Experts of a small language model.
Size: width 256, vocabulary 15626, 51M parameters.
Experts: 48 experts in each of 11 layers, 96 SwiGLU neurons an expert, 2 picks a token, a softmax router, a shared expert of 128 neurons.
Training: a variant of Adam for the experts, 527M tokens, 4243 steps.
Below are experts of layer 3 (counted from 0) of a mixture-of-experts language model. Rows are named router (the router's row for the expert), down (a neuron's output weights, with its number) and show model dimensions 0-255. Each number is 128 + 24 x the weight over its row's rms, rounded and kept within 0 to 255. Numbers have three digits each.
Before each expert's rows: a language model's description of what the expert responds to. This comes from a sample of Wikipedia text that the model never trained on.

# expert 6
It responds to: Words ending infobox field names or section headings, plus the line breaks and semicolons after them, such as career, language, also.
router:150174126101131102096137122120107171120127157129095130186121147116157134160152115103104137108148110119143085150152135147137123136119121148133105132083151135110135112159173149149134112129134136189144125127083101145172088134117151145154083140172100166142129156095146143128132146175079090160121134169128101104124148138133152117128154139127091103166152177114115132129141124146144078115167142132180089130129130126154132168149121108152131126156112121151140170133141130138119125132144150150110132118138082095130103164131094159135090152097095140106121144117114107138108101132160117098150138115116115125132107134135143143068112119118106124138137078134137127136132152122097143114062153084165150133120138158114127116100099047143131088143178140102132069133116132167124112137138119
down0:091112088116112156153126119182152101154095110124071137128131149128086132121095127117125145132137118123089142146139169147137094126146146150130152112168129121099110151132143131138090138160127120084129113139122096156142129104121149155115131133119162111095167134125128137155154138140115092138188162095099135154087171114138138143122097113129120122151128085149181133155110151118116144140129144141124130128159086140134132089118095114131101130113126121088133129100123063122109101169115153126138107132097095089116126067135139122143135176165107100136094128115110117137131149132124111111130101113159171136170107100143116168119108167121103107094167164119221140129158089128162125156142130136145112059105133144186119149124110151165118151116115148138156130113156115125106123112153135
down1:116156119121106104135106113108101141133179164103133166103154104144078114129130117144137152139187099115141130149136144112157153127127126131114123169181128091121106123115142135154121157120149084163142073118122112114125106126119118138153147117124067115122159128131116071135114138148120184150112172136109127103175094161080167085112091127153130145111107111102122148143072105137131138119164133057145119102128115094105129133101146134130151114143144112120116150108146104165140149096082178104102125117144131127141154106123142123143106120121131119146144141141156128056137161099128128125125129118145155086126151119108143098127104150140110131125116190143144130157113101103118161147135146131162128112137102059112148131092143122125119103142107138164102150158157148082152105132079150
down2:147134138071155130112095102136129136129110154143105164112079136178134129140107093145127145113103102134129126158116119115085126099145117110109110164094133127100093142150133133108137112130113103143110152135149099148094109141112114120157113093167067104137123129131129095132134139142081139106106165128171092113144128167114123126143102113111083123106110095173158120141119122164118116144127129159130120125195147147111122114137126142117119145173102098142089159143097108131136174140136129099139115174118110111130140112141116137088093148149124126131158141153163093154140098170109136093178181129146134126123050125093121141086104130153157110152156113148145125117150154132128142119138120119146082065155135173076121154136084114108108081112162157131138089139116143136105134121130167
down3:093148096131156186172126112102112152108154136155119159129083108137069126130146153128125119180148141131140141118128123132130135145091132156136088165138126102102126111123134114160108084142143129081126101099131150102139145125114121134111132129173144142134155145104143113094146130152160105126139116146076118162110171102134174096103139090105156120106146090127177087138124096147069109170156119077139109120108102097142167176143123125157136128135106104113156131150090143105145118112148172126123152123141114075109127194108091119092148129111100102119120122142110138101132130156087183140172156143091104136149135106111074145111123121100129124139166170123101124132155145104096101145123118108123103120100134130149151131133144121124106130125124132076123122124136113091117160153154162
down4:170136149141156152098140112139140132144117124101145127087111115156109156115162140118135110154126096096118109103154132140124114147144150141165160133120088146150120123135110132128098142161131133127144140131123184143118173115113102177136130111147143137103112124113158132153160096105106155139120114123106144128146144122154103131167102137132124142145087130178109124110159126108139184123171156129094129118125126110135120116097099092121161091128158113148093108110107098110163121182135094129152144134112115123147123129202155160124127185182125127133115100100133139108162115157130118093112139155134168137170141130148115102186120170128138070097151154114124153112140114091082187114133129104124123118125144168096105135081100155183165127135105174122167149095089165119121147149134119
down5:119156087140098179144152139141133133110131140097139141147162139153101164169099122138123147126107157124079099095134172114132118135175167150105115128114090129086110165150107132128108110157111138117127098127097166109154086133088135147116151148137139155160145134136136144151143089126150095180158161126124115127085115107125149155118110136084104161162149220157108099127105138165133089126129159136133172134153114135134141112121120115147112125148126180097142137131140134169117128136135130128109138168120186137146093116111158124184098141143166112142168153171154112098100090096109104079111104129117134122145153104118122142134118136098110126139161132109142109156092125122100129126102150147134175114090150136133145134123114143157168129132151105116126100162114170144123095151127089
down6:079148128171091121167112115104111118113121113153139133148114152108158158144127126148127105137130128161144117156097109113114141097099200145149128136105122126126156107132068145110126104144128171093122133154126074121171132093126109141124104107085129154154154125161123122114182128132153168170155110105172112164122143120103108143172139125118144102140058128125129120112107115183154140142154135136129105143144107108116106145137176136168114126109110133118121170182152140166127126088131124115131124180140110108120126125135113162120107111171137128075177203115135116120141137116113123162124141156085150143143140168130105165120148097132143113131086138127136140124135148101127136144135133126175163166107146095135191113130127091121148129185124131128121132146138127143112151168138135
down7:106136145114132104103165132087135177177141131133106143131128122136106138136090090147175099144121102089130154138160141096088118124132128112108160105095099099158082139138102137145147137161156080148099129129150139118144131159119154105122131102153104149137084158134126119143206103137144117141105168123106135102166120169135157123092159175122096118062135176135147103145102129148131107106141120097132091124140125101157173113138159107155100134129133142170117132102164109134126192120121125116159132115087128140102178127080125160136156188104106131139129169142141102096116150109150100122145140161125129108158121130123178090150134125128155106150117134107128121118135155097117143157135134127093121114128139140126142121127145133100095094135117113078148067151106091128122136142114119
down8:146157103149134136139118135114136126114153149130091102143113138108114111125109148127134114092132103138128149097132151174110116114145150110111152113113154066124105095099127144129080122139093124121121103162113121140154109147127078116111084137136128141104121182148136125125159160162131163151115081146129101151154109110132126155153104125129148115101153159102136077083130138140145076080140127095147125181140130174113137116135144088108145127179113131098135116123154127124116099116111148176129138143112083136143145185126045116150141125118155134101122119171141132111187115122156134117127105136114104123174132161137154133154123141117094141147085118168127109109186162109194129134111169141157090143166137104149072104124095105140156138139116092110128131117133132141103114126111121
down9:127190154114103148127096166109124093188159114097146148121104133089097136136113122110155105139181102138151123108143103110140136122079158151161145130139126145115084127138143165128152185146149186113131152150122140127105119123112107128119135181128114125128103104128128095121113161123137150133143109094115118120155157143119104107134124180128106149111134136113110152130150105093086127164142120115121118106133185111143107113117143128107131106155088117147129118144133197167124110117159140118147147126127092089182110100045172108134114138141140123130129140121098161134093146118120105114148135152107098158124146163090132156132098159112069115121149071119146109109110110117160133127148096110152159134101142089114131083122135116152120112128114108164192163151136145136120136113137128
down10:145154135133130099113160137125126128107129139107154138171100133134128092128120132155145099125118120146103123172136119132148133159102128128155132134121087161153104147097119146087130129146135143115142094148166167094147138149127084109112125161120157090098116099118153160112113151161130097092144088063134114148166163127113096105130140100180113135170165152160139127112130175113127156142145112103126117154142144106128100121117141137113129112118135098084140088171119092162168068136135111132104125141132146141080159114114109125098155093156120131127118159125157149106088096099092092130097109104164151134156105102145125110129122113093152065087120125097113140130152138139106144103104131140163109128111128114140199116159131122105145192130143133118089134110100067148110092137125120
down11:118116112154134109120097129071107149152132121056155130206095178105158121147126125131132185160139135140117077108119121122160180125104151155147165136124131138115143163108119151171134119168146133160125079116165124105159136158139142117098122152129134094175122129136111165122103119158163140168162166082105112147145144116142151138135114156123125160098131116129129120148085096097155132119146157129149154133173188106100147137128104122120120099133112147161130096119122104122115115080127128130130100149133100131132128115128096106114154148144105120168105111137078125127139123125100131106108105112105125139139127124168138136103086158118136152134105071125149092104135162107126162152132128100082126094161145125125107110113110157110134089130114114167112076118130117151126122084094146
down12:098136148124168132139110068086117148166125137112088120070109168116079121135134117135140143129136147099157107139133093125142150152114136139124109138148151132148130125137135156143118160096112125128149172149135105097153117137136101118143142185179064107131137144143124154139153123160101132140116114135100134129164104137133156138153155139099098111096130132153087081147174143140112138101182125100119118130146091140103142123158137159133121143090133087113132177146091139123143135135152115132119118122109133115134123150156130146127144116093141105185136173094112099106114104121128162124126167128145156136174103181069140130141156090140155112140109102163139091125144139119100116120139142139159163108117129107106082143138174128110124107088175105179105129117110140074128117110136074
down13:131139154079134117118098151158134152173121139124113162155141145117130094160138116135108187128150142072154114110160155107128093175150147151114130127104137139168135123160124123120124127111083111123141127108147148153138146120157141107149152090167115054132149163086143141107152137101119120152140140116119110150138125160120117136158120110110145123092140154148146162134155176130105117117123153086118165147116135090157100151075107158113139145163149171131130137168109164131099149135131144132119150186121142155178122135095137103180124097185116097119153125097076136140140100146107097157116153141124118136171156113105143135116129152155121116123170154123150107087109149125104146089165113127118104110129153131115156088177127171129155144114167122119126161154109165143113106132126135
down14:157118093148128100114108178186177111158097130094080129108101162126124168123122117117107157113154097118169143064105104109105133165123108096089157143128113113105144087109120165132122102127092137125115126091143152117119145114080135099119160141168104121151129126124120131118153133134125154171122135138107137125127118099121116170125134129126142163170078122148106132112107077132154109129128136140072120156144122167113104095159138168099142131134135136105131108161132124115119115131134100091132147149065157099140144095097202165135123138143155105102165126081121133121132137104138096178112128155141144114126153124162162118121130146133106145110137153119134137086109131173110091101124140126077148156113081115129134146111136129145135159125089134159105122173104147134162118118156152
down15:088125126101108106096117077143104141162114137109149150110095150113120134137133126101130136125112108124145145131173126140124121112112144151169123134115111121144092111112139148129125158099130124123091121125113146144116107173128113121088153154144145099096120112110112099104120139156168111128084139099136098099135148170127121097207151119123141095149105073087174153109106112090145163118162130145142094100146092112089151178130140126074116092140160116111150105119132125115150112131161117152118141100140153133153106138115133129107086078141109169157121113134102106133167119092126138128084148115126189081111094117149165139093134126129105102141098119143146151088162107154096107142130101138156149103106134129128103138086100117123100130134165090117106124133137104093111148148150052
down16:190103150146067149155175170125153108099130117137090158146112138152119092134156138128124119137104122144135146127099120120116199164148093101113149118144120111144112156146121115074141110135177130118146159113150130147108126133076109127138128109144143127086149131154129091134132114115126128082094113143150108135142127125105133103140090136137106132118067131092151142159148147137165104150168123112122126122184097131100110108138117157114129119137116148148081106137134126141110123080134120081149115142112148172130132096121131115133183183141102127130090170121106135161157117128084141114164151168145126157133103134131163126130109139150139122113125151145138130101172079140125172152149104133173099113116162140134111125151124184141155164141113169104120078147101148154154160126114123
down17:115119122133115076079174110109070155116106100128141113143111103138088136145150102113162117156121099116148088106176155124122137132151164151160118092162126121135145101142155129075119144090104159080113124125147112116168116165134090128119107104150109139129115102151167133117145141172157155137114136114108111097102102113101117138132158143124165152130161169109123129115101133156143154098126139108160103126127112186138147143136140117112114063136105125140126134138137132118119120098190121126124146082114143095113072152128172125103117133139114123155104128098151093099123083119120122148157113119105152130136101108134158093115151149149133115135131066140124152136134114124128155161162127131161116124079093111130131150124161045105112106120134132093131171106126152172149156127154117
down18:145093144088148142110121162115124143132082184102129160137084136116100094148161106117123147111121099104109150156178100118156126102145128132088100155120153132123143117118113075150084129081152100135129130167119126090105182112170097182110141121090117143114111154115116132109088149133142128135134109127152129099126096118142131114124129128098177116165166141127140181143131133115117127120116127114146109133122137104145151063131156143119130130106123097123167142138147151073101128115140155122152095130139120118082096138175116140124159144090130137162138119090186149156135153125129124181126159105138124131143108117104137109105103110145168162104124114156118130095066109112162143118158160115154155087145081097119110151144142138114095152108135136129161147124157117137093163128115092
down19:133124154137137093126104145177091114108157155161117150122118131120100137166095154130122177108131134095147128106122189172139102130150154145138162140116126112062128108154126115133128110120143106118121090134121165114147113135104133138153137148136096069116164112154152140123138165136117108126124145127140133190163095131089127149136135096135096115128121177136103124125130140156122104087095095114147122109083139127115140118139124133150104105159159112129133105117114121111134106102135121182134124121110115140121097134105079121150119105125116115144117112139147109112100170086105105100147066148103167092137154126095189127092098144134114155144159185138139147125109124122148105141071123125115187099130199102095158121133120168144126156137148122127162150111104142131185120151152118
down20:178122117131110041086146127095190156151159130116127132132091203164184113128125130118125083109144129130136161127158125110109093114127088139106171121116122153155117122100193172059126153146126143144085150122125149153147137112138113101122138149174154104075107137140079125101094113134140129104115101110126107107099134132140126138138155093130120147124136142143176137120140167092126147107138146121088121135119098147100136143124134170122175132146134106122117101116148140164137123135091144117123132143155137106125137127130106112117088126131136122134108087097169156172119081139113106148107150155163122103149119132149165097113107119148119092109102070140117151103146129135163136132101143143151127135121120143149111137136095163117082151163131140147100125130113141112163104113124123
down21:145142141112143084103128121100097139115158119129099126135070130123117139114138128144116153161121132116151134164142126100139125151135118129143100168156127164136090156162156122142114138142150131106092127171151138106127190117131134114120140119147134118143161113154121112134157168159091094121130174194126155088139096146116156151148116146178060182142138139150124089157147130134123119131127177092098102107091131132110147112143165174111135158086090117142115133146140082135130105113134136136143144130128158142137189154099131163159140142149118140119142135070108130108117138134153131137117155099109118129111175108157129107083128185119128088130135086111158121125125145084116123125137149115105111081126143068117120119100132134126095118146152115148156099185114131175137087117135134
down22:131129137129109144123097120166165089161130161114110144156108140088106121148170136168144157135086153102131108136170127133090087111135127106141095153145146130148084135121174124126134145170173108106160060092134140113103131066148103161128154116108137132142145154146137132129135145188153121130087105132146135114129170173118107134136151155114140136096144100076137121130147131171156100135143132107147151131117137116135155130145131122109126167159169142127110096082140107141128099132134127142116149135139133143182133152103145103152093103126117162164133126110090111124161145091115098133132121124109114094136127129131149141153113119120146159067138119111123184150165126151151115157116086163120124126123099143171167170153142151097104184113140136103140114068157116120099127154152124
down23:119099117148096124160145095065100132125104128146075152155122108115085144099125132124138105122076144115162129141119129116120094094135164116127185117134130139144133152117169107145137108177143116131117102126093159132135117140104133146130116113129092119138194153114132115110138100080123146150135101141108080076156108126147075111152137119151099141131103111145099117106127115146127147120103149120090121092081142098146130107191114095137142137155157149110094109112128127107127147101167137102155134119116170127144146206103124143121108161112146160129106113125086126129166150147142112086110145137154110140132124098136160118096127162175120126133084150133126114121137149124115168150153098099152121174155112133193111105124121139138171117106136140082145126146113127133131181118163123
down24:133118125143115136161134117122120113123125103137141147108151125118116114114127127099151131164063106163146156083147138119167154128106133105155132149094159140121144095112120140151153126145101108099108128146114135120118108138116108175131084118170123175155095127144131148128149182139172142127136122119107122118134152143115094104134105103146177115100117148145144098143110084152119176081168116142082151131151132159130115124156181141080135142134143075118136151167129127141149161152142132141098113128159098166069126138096133118102130107136115149110132134152177174091170156109128128136169102119145105113080131142100146123200115155127153151123111128129143141126106093097163178138116122147107149158132117120159158126110131102081081098123090116092152170137129142118141090122103143
down25:127109125129122127080120115130144142149153081102130143148095120113106113076130147176104118137109173166144115116135126166103153129179121131111183109126181164149170113097153139115133131123124131119127104116127131104155128123087081145094113134125139121117153123124124187115115114125126137141128156135106107151107115088097121139111122103080163177150114145093088108117122107110179127135145116164112144098123099144097160148158104149104152145124073150152126128152151156152130124107128116151153091144104119078163146122136136100081109097107111100124144111109099123158148096164130136123127132176171143171147097154146135140093097140106122085147136156085112143102139153127127126118138158137127118143197148103120154164118102114147120184110134149162110142120137089146165132114127171
down26:153134090110164084119130116120158129105129130107112117146140108132105116123103152129105110121144105102132138105136105145131167126105100130163107133161129131122134164101138131118141140067108122080172155070169116153127161113136125120123136109106163059145101102162137150106146133096116138171116122131177107068136135135130172146129145162153089094141109164109133148139117159128160157155139089112160112133106148146085144126110138135087140135138119119120127078094156136090120113165138146088149122122116109169109166128137138150127135181141109153134129137116108150153135096151100122134158113130122138122194126137179131107113152134109123110108118119120121138121135117113118132099175115119121072114130103149071120133148101133066152115088132178148136102144145144128121157186137178
down27:118169107155156147081109135106147161098095153130102105106123133113162149136112116116149153128101103106165116163130107143106083152129114166131142168119073158133090088106152127128089123128109112153100083138156167159122085173108145136191169109159101114145112136099130137112107119134142104131126104128092178149118118146104141125118101144161126090115164121132163118114129131128145143140111101185155137122146163095122126144120161131075111138150132124115141108175118092123160135124148115113147155115115151113099133150120143136110115072141091119119169114096112182169133134090171134174127158134151134088140137135096118120084116116114114102138149097146147109089117115129108133112110124136106142134149133151116122152104131095130141122159157136120155066109085127106148160135177106
down28:100137119110121155141155115101144185120106132154122181142165105163127153132144126092090119110143157115110174156111104110141122089167112137119116093139138128122134156145169120134154156115105136156139112146121091116143112141135131112080119136164153117125130121123135117123135109171132100131113134141141122081109120152110169103173201155114118116116152129074146147118110122139119111122106148165166145123149124148148156135133138126105119116092103203108164142098132154121086122136113136148147113146118121129135099147120116147107142084128157112109085147119119142161128146084110107137123109100171088081132097121126100147075104103113141154168125114178157125138140153144070143134113101069128142140138145129138164093109124148099119146149179142158127143134116128098121143050125147
down29:139105112077137102132088110158128118117078107132066133119107143101124109096123111154127142102145128115136143072148110116152160119159140119137083157099106100112145113126145128131183137123140125098128121150132161162117133116128112122156111123137163126171091147101147172143086106147128124127149173167084129127143155112138152136108177118147132136094133119098170138142156142100124131104152163122094117124104154113132137145170124105111124128093139090122113089100134180130133074154185093136130131131138128112133104136112177107159093142138128152090084112094114104132102106146113099135111128100168114135163122104171116159136112161082125143144130148196140138143123142098118099123122101158086110103098127150157106147129145140149119082091119115116139128128143134165159185145149125
down30:130176113138108160119137128130102092121087109150118107106144137086122130142097066118190138158138118154148128110142132120154105136138109145160124144092129126151143133071092113134121174141119160107128152169078122134136126105142129072170124146091105105094140115119115110155171082127113177113131110091107171157160131133121153139172133166138091117101128121154157111115136141148085128157123104144136119128132146112094084139119148104112135127186117103131127135142146178137120119160135066066153134115147154135097167119141161160092103131121127140084110147114157142116150130119146149146089170178094154127119120124145136147160095131142115146130113133125111123139152124140187176112104133118099146132134141161131122132098171108136132111133123112163117155169121166133131134134103152
down31:131115095124098135128126096131126149128149121133092131143152104107123128133067106096149111145142114098111089120128126130109153116112092125143163140151099133119131135115077142148134163162154095127097121139094130145168144151164110110136106137120124141166077082101093107146132098104155073149137128109110131113142156147114152114148104141104042151083131162115151155139127140151153142140178108127128122152145107140163169127189097155118133164155149080104141100108153133104129166137133128146131169129146137130113144120136146165119121164128069160124160157126102127119111204143122128089169137141093122158126136111126114073116153172130108101118128106078136164100159146139135156144146124152131129116145159155144109094120134144147095112092137127122128134151175121128133144160142143
down32:135067108088152118104155114114162119099115135081130072126123152119094111140100107114110144148112089113142150156153150113107118107161175162123083093096104122100145118098119153122137152111100147083097103144101179110134126099125126128152097105121115160107132118130122137140108102137101154135091137148155094097139127160125126157120167111148126144126083114136157100124086123136121108180130130120107125166147156129109128127138132099112133109129135131114120115121157113184124136157129109114108178126149182141110159148131130116109135150146136139125115134091159152079106122086131168169122137140099133193122149132149152080147106101114096082159128120164137169120118115098087142097110069141116148133136150131086142117111102111167123144182130133112133162157114127088118087126115133
down33:083135113106119142110174077137110126066164106083113108140131104123092124100140134102105103141089152139145082144081106170112095140096100162120096120123114171142139142142091129163125182133142101118110128139099103088112162123135133135109132087128164148112124095088113080127092146118084134111157107116137116119142117078138148131128129124150152127157101152133110155165124120148099144151128160117109144106137105137124134129111132075147121164069119133121137163128160127135122159138096099128129144080122145096100118114111117109129151142129082143156122113111121161107135142099139162126115176141146141108149106140134140198142146165101123104146116171100120105113112089113125126117115133111165148086067104142104123108105143176133126142144179131142141136145135117086111095155140129
down34:078119131127082138153093169130120091156137118163121135122145107125097090109118097138082147130112187128160142111140150120120103104138144137112139101130163152160073156139137114143075117204120132121165112148072097144128121151137135128131156110103122158114122182117101142159123137113128144159161156114150086114122141120124109140139114126127125089161138095112139100140152101101106143118078161148123154126132112133146152141119125123095102138161122150166094172158175110149158161128127122101146140121176149133157120169106073121117148144173126128097143142140112096144150107124141149118167138133112120087119117113139124196155118128119129104128145124116103119091116129146150123142152163161141138098152073135104162138152154087099159102095148128124109148102122080138118100143131140
down35:086112127183118108146117103129118116130145119128101151142093140184126132126130109108090106179158150153172127137122155155121112193123149120136150139141132118153127125122117146127146147149150182106128135096125118122155120142106115146105086138113164141141109117153135140127122127122109150133127133167124112138149114137163153176124097134078138114128115127139115143122130139143153131106153083149128123174147111091120075145103181128147103115124116128108086165148119146126107112107129175125138076134147084099088120142135176156109140071116132114071154174143143123146131101148101128131147142090072086080150130133129130137149149111100171136092123108126115123152149128094095112122174149123119115172093130177122166165121151087137154093155120149099107167133137161128097151155133140
down36:161145151155102095124129148104129136130156137169144146091134106116105118127175121149109102112135133099128146142107126124120134140141136091100140125164162109122161162162154052091124135127117096165142113123127109106142139104172151099120115098097129102071103129114134155124091094123112132124131183134118160146154121129115145131084099159146137170159169123118165145146135168115128120162143151103096154166113131137106151146132112159123120126092127122124112163073161154125107090178106135104133160129131123118113133140153114117146119128118104133127111142116109141089113121088102180114099142144106090203145115164115143123130152145134141142115128123130080128108117134116119121108094182138120121106069106105113132148143123067169104145117155162139095137134151106166184111152102142
down37:157134145196087144145105161139099126110136125148122129142104145115122123109154133153167123161114151151147159113087185150118091139162133122145178082137183096109129169130103093154162083130133182129107113127164143117150123134141108181112143111132105114131110167136098150109172139105149131111129150088156153168157130161153122117153127121162128129133139106132139150111096151129118130101090174123141144119116112112099102112100111171097106127105117129107102097118130116131122066142093120146096156177137086143146137123087112135138116156178127147127121116106123138098144142149117111153076162111163135104157164145145157119117122148117129146144168147173086143142093119136127135090113141072161112121117134122138118093113113132106126187143094137147136124138100149126158126115111122
down38:142158118163138143148127110143150135129128129102185110103120108152135107091130111152137131133119149113135157142126184119122120123169099164091142150123118120157148146111141133116106114100130131115133090112114126134095158107107162122116129103130118146150193132120131153139142142129145159175135071189137138100135128141134159137096095113104065127163122120128084128145139053147077176112140190122086127156141068129110150136132175126123120140168102155113139171155148093099094148083123127163143086154140142110114066123105131143154142133166132148126127121121161137135124099142109132125136135125132129151129119120103111140104095126152120126176137132133119103126101103132107166122117163138136131119111105145110143155105088129114112119163163096098128113102154146195103101088122151
down39:114111127108115127133134144147118080116113101160138142115198095120137121139159155097145090149128150123113168120129101181096129139110124098118137100137113067142104129155088140131140096164136141153109136061089148126099126152121153164117143102112122126120129130074140128122137121119108145157125131112194153125155084124138114121129106166083159150120104134113140100112128143128109070143100141134132129115088119139137116108151103133135130131115125146138107098151189128112147101151109125175155137134121118108133087141078163103170165158135117148116134106140112123095128123139118084184155107174166096151126140103101145094162129102112136119133143110106094133125122124122145152118113087200140141128143126116174144105121124116132099161134114116162086121170128104093126142116098177
down40:103129105132174149112140144124146118110116074126144107104109095122141115121152142141102110161136148142105093093099073141075120138126114136166120130117096169094092123091141139136148114134087177168101142146146128149132104135133128122128148137144164158117118113090108137150135152116124161113053107152134114120126131117124179122124097130129122074118161105077115114123099119110141125126132105115141136123095119160120163159158150125114155124070097137160165148099161119140170126139165088134168152092129131134137126179130185120108138150102125065132168125129128113116126121112186122129122147127136127171151168157134121150129112151116139090117109106155118117063130174115123166118125131106117112159141121151162111143109135113099159078128103096142138104105121139179120137136118115
down41:105153132111120136134115095125107136142090134147131107102121128135128100131135138120152112160113075112117101091151182117159151133120140139123136145096142122086088118122132160149134162132116110149129159118121102136137065166153126149152135128191108094137132107128087138083163099138125163110098125151152120093175128146155151125144123094130138136090140138124113119133138131132157179116077137096125134130138159176097120136110146162083122089137122137146108140111098142125133134113168122112170073073111137160143112123106126177132122121146156101138159168167149145119166140128124152105127097116129141115102103092163145122080101148112157154112097141196131127097121144127110105144094110089123148127111117142126102150149111139082114097124137134148137075135064124139082126118164156
down42:129172122084100120122156127129124139115150131129120150142121133131133096172112116119115162134138181142134107108153155098138121112111164126130155092184074144109167148115133142124143103162108100076105147102079147087126137131090139156090135129096123155150177152150179111139126144083147125180153096101130137127133134124110124110091131134141098089126131193128157137160124133090170113122150132131094090114127070107115144108123124089131137159130119145145135106138143137178110160143105148144110135146116152158144173091144108099158094141184102113185155090114130116110116131135162128104144143105139109139118112106128142168120107157120122108116171127153115139147167122135080126133113106148100160126158128072121159118132112143113159149134136155098097145146102103127112122103147104
down43:116108078148167162112096109136110111144118125145108097128129126151120073104201155150095128114109135101158142119112132155081140124127087140127104155164091167132130160117123112141101128100135121125126185131107117088117146137150120101149143123136158130117120130121136165120108110140052113101165140106109146122110148094125108107124085112127159140126106110147108116118086062114109127157145152116125120106121148148117150134140085166149150123076180109133101129094094138084143133115145099130163126161179145094113117085178161132147128099139140107138124124124120152109106139106143146148142156089167134129146067082108131160104168119142165091137126134098129152181131112129141118132155154127131113109136095170112123155133121143095142157117140133144121144086148127149142121121153155
down44:173139153129119130123128151136111109153126102105126160102129115130096151150129182089113120138132154148185114110126138118170172092133181116106134140150138144162124129105127118126140158103133101130118087113106117108107183123119140113126129134147148123117092094135131115117124097115114116128164061127117141095110090102134188140121126136131121079068161110139111120136144114139142130149159173163136098127089082144162145138110095174118118142115126126123150109147124132150132105111119146126115105120151127120149121197099143106090135138110110188123086154148087122089109148111165131089185142130109086076099100091153128163117101157122126134155135100121096133167131145151111125099147180142117101113131159138119130072121142081140133119130108138134120137103161127112105123147147097
down45:157148188139149090143147092089042200095132066128151119143149078121102082134132126143095102162106132128109169085081132134151131094110131103133128112094161150144151127153079116098129126089113143132108118113124153122116106128118113139141095097072132097086101152114114153130143140168115119152133098133124142140160106104160125149142089097083105165116125128112107140129126137102126150158091156105135088128078150162107132152094152143128188135136126132137140120133134153137154155106093097148103138124154136125122114138106129120146166122124120119104146141147126117111124149117127142116133126160138100144161158163107126180095125144114172118161063161095110127148103140105131116124122132158158144132134141134156117092112128155124107136126136163121128141128115089161135134131120141
down46:125156127117156096138138104129143163129118096145142131156092144149126135108146144165143173164133099112217153149127118170087145112160153161114126105111137162126144160092134106183142067126121142122122115114125108094102129114137154133126116111088148116113134099126142137179149134138145125178114155096096153134109149103113125123140146128142134178150115098111119109149113103117135148118136134138102151124103112158126123148122105134122154093154125133144187146096074128120129122090128110129103135100139115138152117134163092111124157130156121096073091128161121138131130115138117123120158112102144125104126135174108116146102180138169054171119123121132125121137064124164087134103112139110131127160147181073098154119162121103173139133136125151106128168105146103128109127134103104
down47:122126125113155102118141106157095165127126168143108119152151129137083111117102121118141107127129126134118108180126151130119088118127166101133126135127109153165148137153134131102149082140100110104145148092134122134146109153169133131153107117105151114179123135133144147141122135158129199157148157172132119100183086164120117123149141145111134124118134142131143086136077094125141122140132119117179130129116138135140099117165141115163139157117143172122128091156103149142098172173149121139126149103134155120142188121130159133127116141129132123128130122151125100060127109147129117152101134139131139181165142106114132061138129133175161114113114104158120123167138151173106156116143177104144083126126146066100068121132113173118158140101129149146110129145143154154093178115092131
down48:104122117108104119139113130119112144191104132107121102131101101127115074104125096156099129128134110170109124129154135129145128110131123157134088114131099161157156105144135117108128143131136123110158198119152132164124149180124112155156141188166141147163134103155110108171105129160147146116151145092153149154121106170164106120117171159145104129139118169154095124113105085127137147147128153144154184149129125106114157100108071088174158117116135151146142125117131151161124135118103115122163163125163120167108160083120112095105122131137145184152181134140142110142142114115132097164139095100131143140093134095148126112135079142109142110129118087140108129129139176131153119148119115105111097130148171142121144168103095111152141120140068150123106158092155104117113109110119120
down49:128122118114103120127116126151103087145124071134126100095100171154108125064114169151134122144128120155133126104130124169093117125115084097144127148112131129126153118154144102087056134103111129114112109108119135118129146080106144111135133160137109161100150129120110100118124190121159128110144124107126157106166110097139114140137107142164164113137126099135135140142144106094116103117108132191114099151133117115093121155072128145154106145155175119120089142080099109143114148147115135167116143074138113100152083160135110134178129126127127153150076116115146149162136119101170167126170103099117084179120123108135084117149115124106141144154150150150111124161133059144156097145175120125143125127150103153130116140145134156113123128136101129118132117085131097153138115164143145
down50:144159154080166130169181122171132149149144139130113154140142104125133147153105116124112152086091119152148132125128108119109164128123123129122163102139092102158139139132169092119141139128126100156122068132161135125110146116112114085117100105149138133082140151160131119091115091121124144089103140121115134136092102149175123147092098132127118129173167153125147106144110129150111182107111100108120100099143113151123160127144114164135152117093118136159125094128140119095150116166105109143142140128138114152121097108145110134158100165140146117116121137099170150122105160169118128112159166116167139124138164121141096101098106132130151148127129098128116146108170178189115150134076139115074122154097145113115115180098109159173124088117169127103122141120146158110166094139175103
down51:147150130147110139099131129120138128159142160127078091089117175164149111146121113178147146133153148118153174126133124093088118154122130121119113149091088133131092104114094157119106129156135186119178159124138128128109112134093134105142146128133115124127155151148160135104120093124109136153115171089165097146129105166120157147185135125148154130052116137154155068125110127123141142168170129131094112110139082106132111126155141130110138183134142127133099147110120106114113149108162099149119138137132153146137182130114155127139155110122122121136143120172107132153179123155142131117142145111133140139119129125130072158153119127128103139144132137122152153093131142121130125126139105116125117136175139164151126115066074140184081177166144181167116132135130116163150130120155118
down52:129141070139129156123120116126131124128158120119177173124124125103145109180122132116102128119143107140159118132140155098130097139114147148117143100110094122124114139122162085118143120126161160153131160129136093105140108102099109134127123165127139081142205139118113133113167114146098118159119111141113104096139120150088150094130127116113140180125099158112102109121129122139128169147150154105137134149127126086121094122147155136109157125110158141127164156150198133188136129078139079135157080139123120129109162135125125118144158113087100114123192139107090128136159130121138129080155131130140137154111177121132123104081125122135093150160096152158123082149140180082123137181137125083149116147094076093146106159162120110129131090129133125125124107148120117150146136143141101
down53:174113167150128076126147123115155163107081136124147149112135126099132115144101144110179124121128128129064129122157190067139128119094138085087131110142087093153132090160086109112148129124122132090125134110136117103157140138122138099099088168123144137166148113157193079075074121116148147136164117129112110149137120115132061113126131138159147169127109127171141167122116124124162150099137171116146142125124147148154139143099149068154142147087132142091130096121135141132129101134129096132136155112142155159121117107123132135162144170113114135148092126143120140112116147133128131124133106089139120163108132114138140071168168143112127139141098153127149150157116103145126105118144136125161132112157142106116139135132131131145169145083093111146147132115086101150121144086133110
down54:153128146076153102119176137089121122125115138108136138145125133133140117099125093081173109118150101082139094121126124122138117149114116122138155068109109123116144149151173128128113121124109111113114145139124099139124141174106122114146112121143161142168121149141139106128143110131100150101084062130094111064129145138173125106172174123159110101104107086098142152122137122138115141132114149110144117129147140184161143137123110090166129175103124127128125125136114124101141138121142118130128150049123149146146125112126173089146090148070129114138178139149120132127104176105162111150122145085120151133120176090121114121125145165137155114108144129159135125132129138081099127077109102086146176138113077129133109130111107121133124078099125135136115129138168126113138111123087082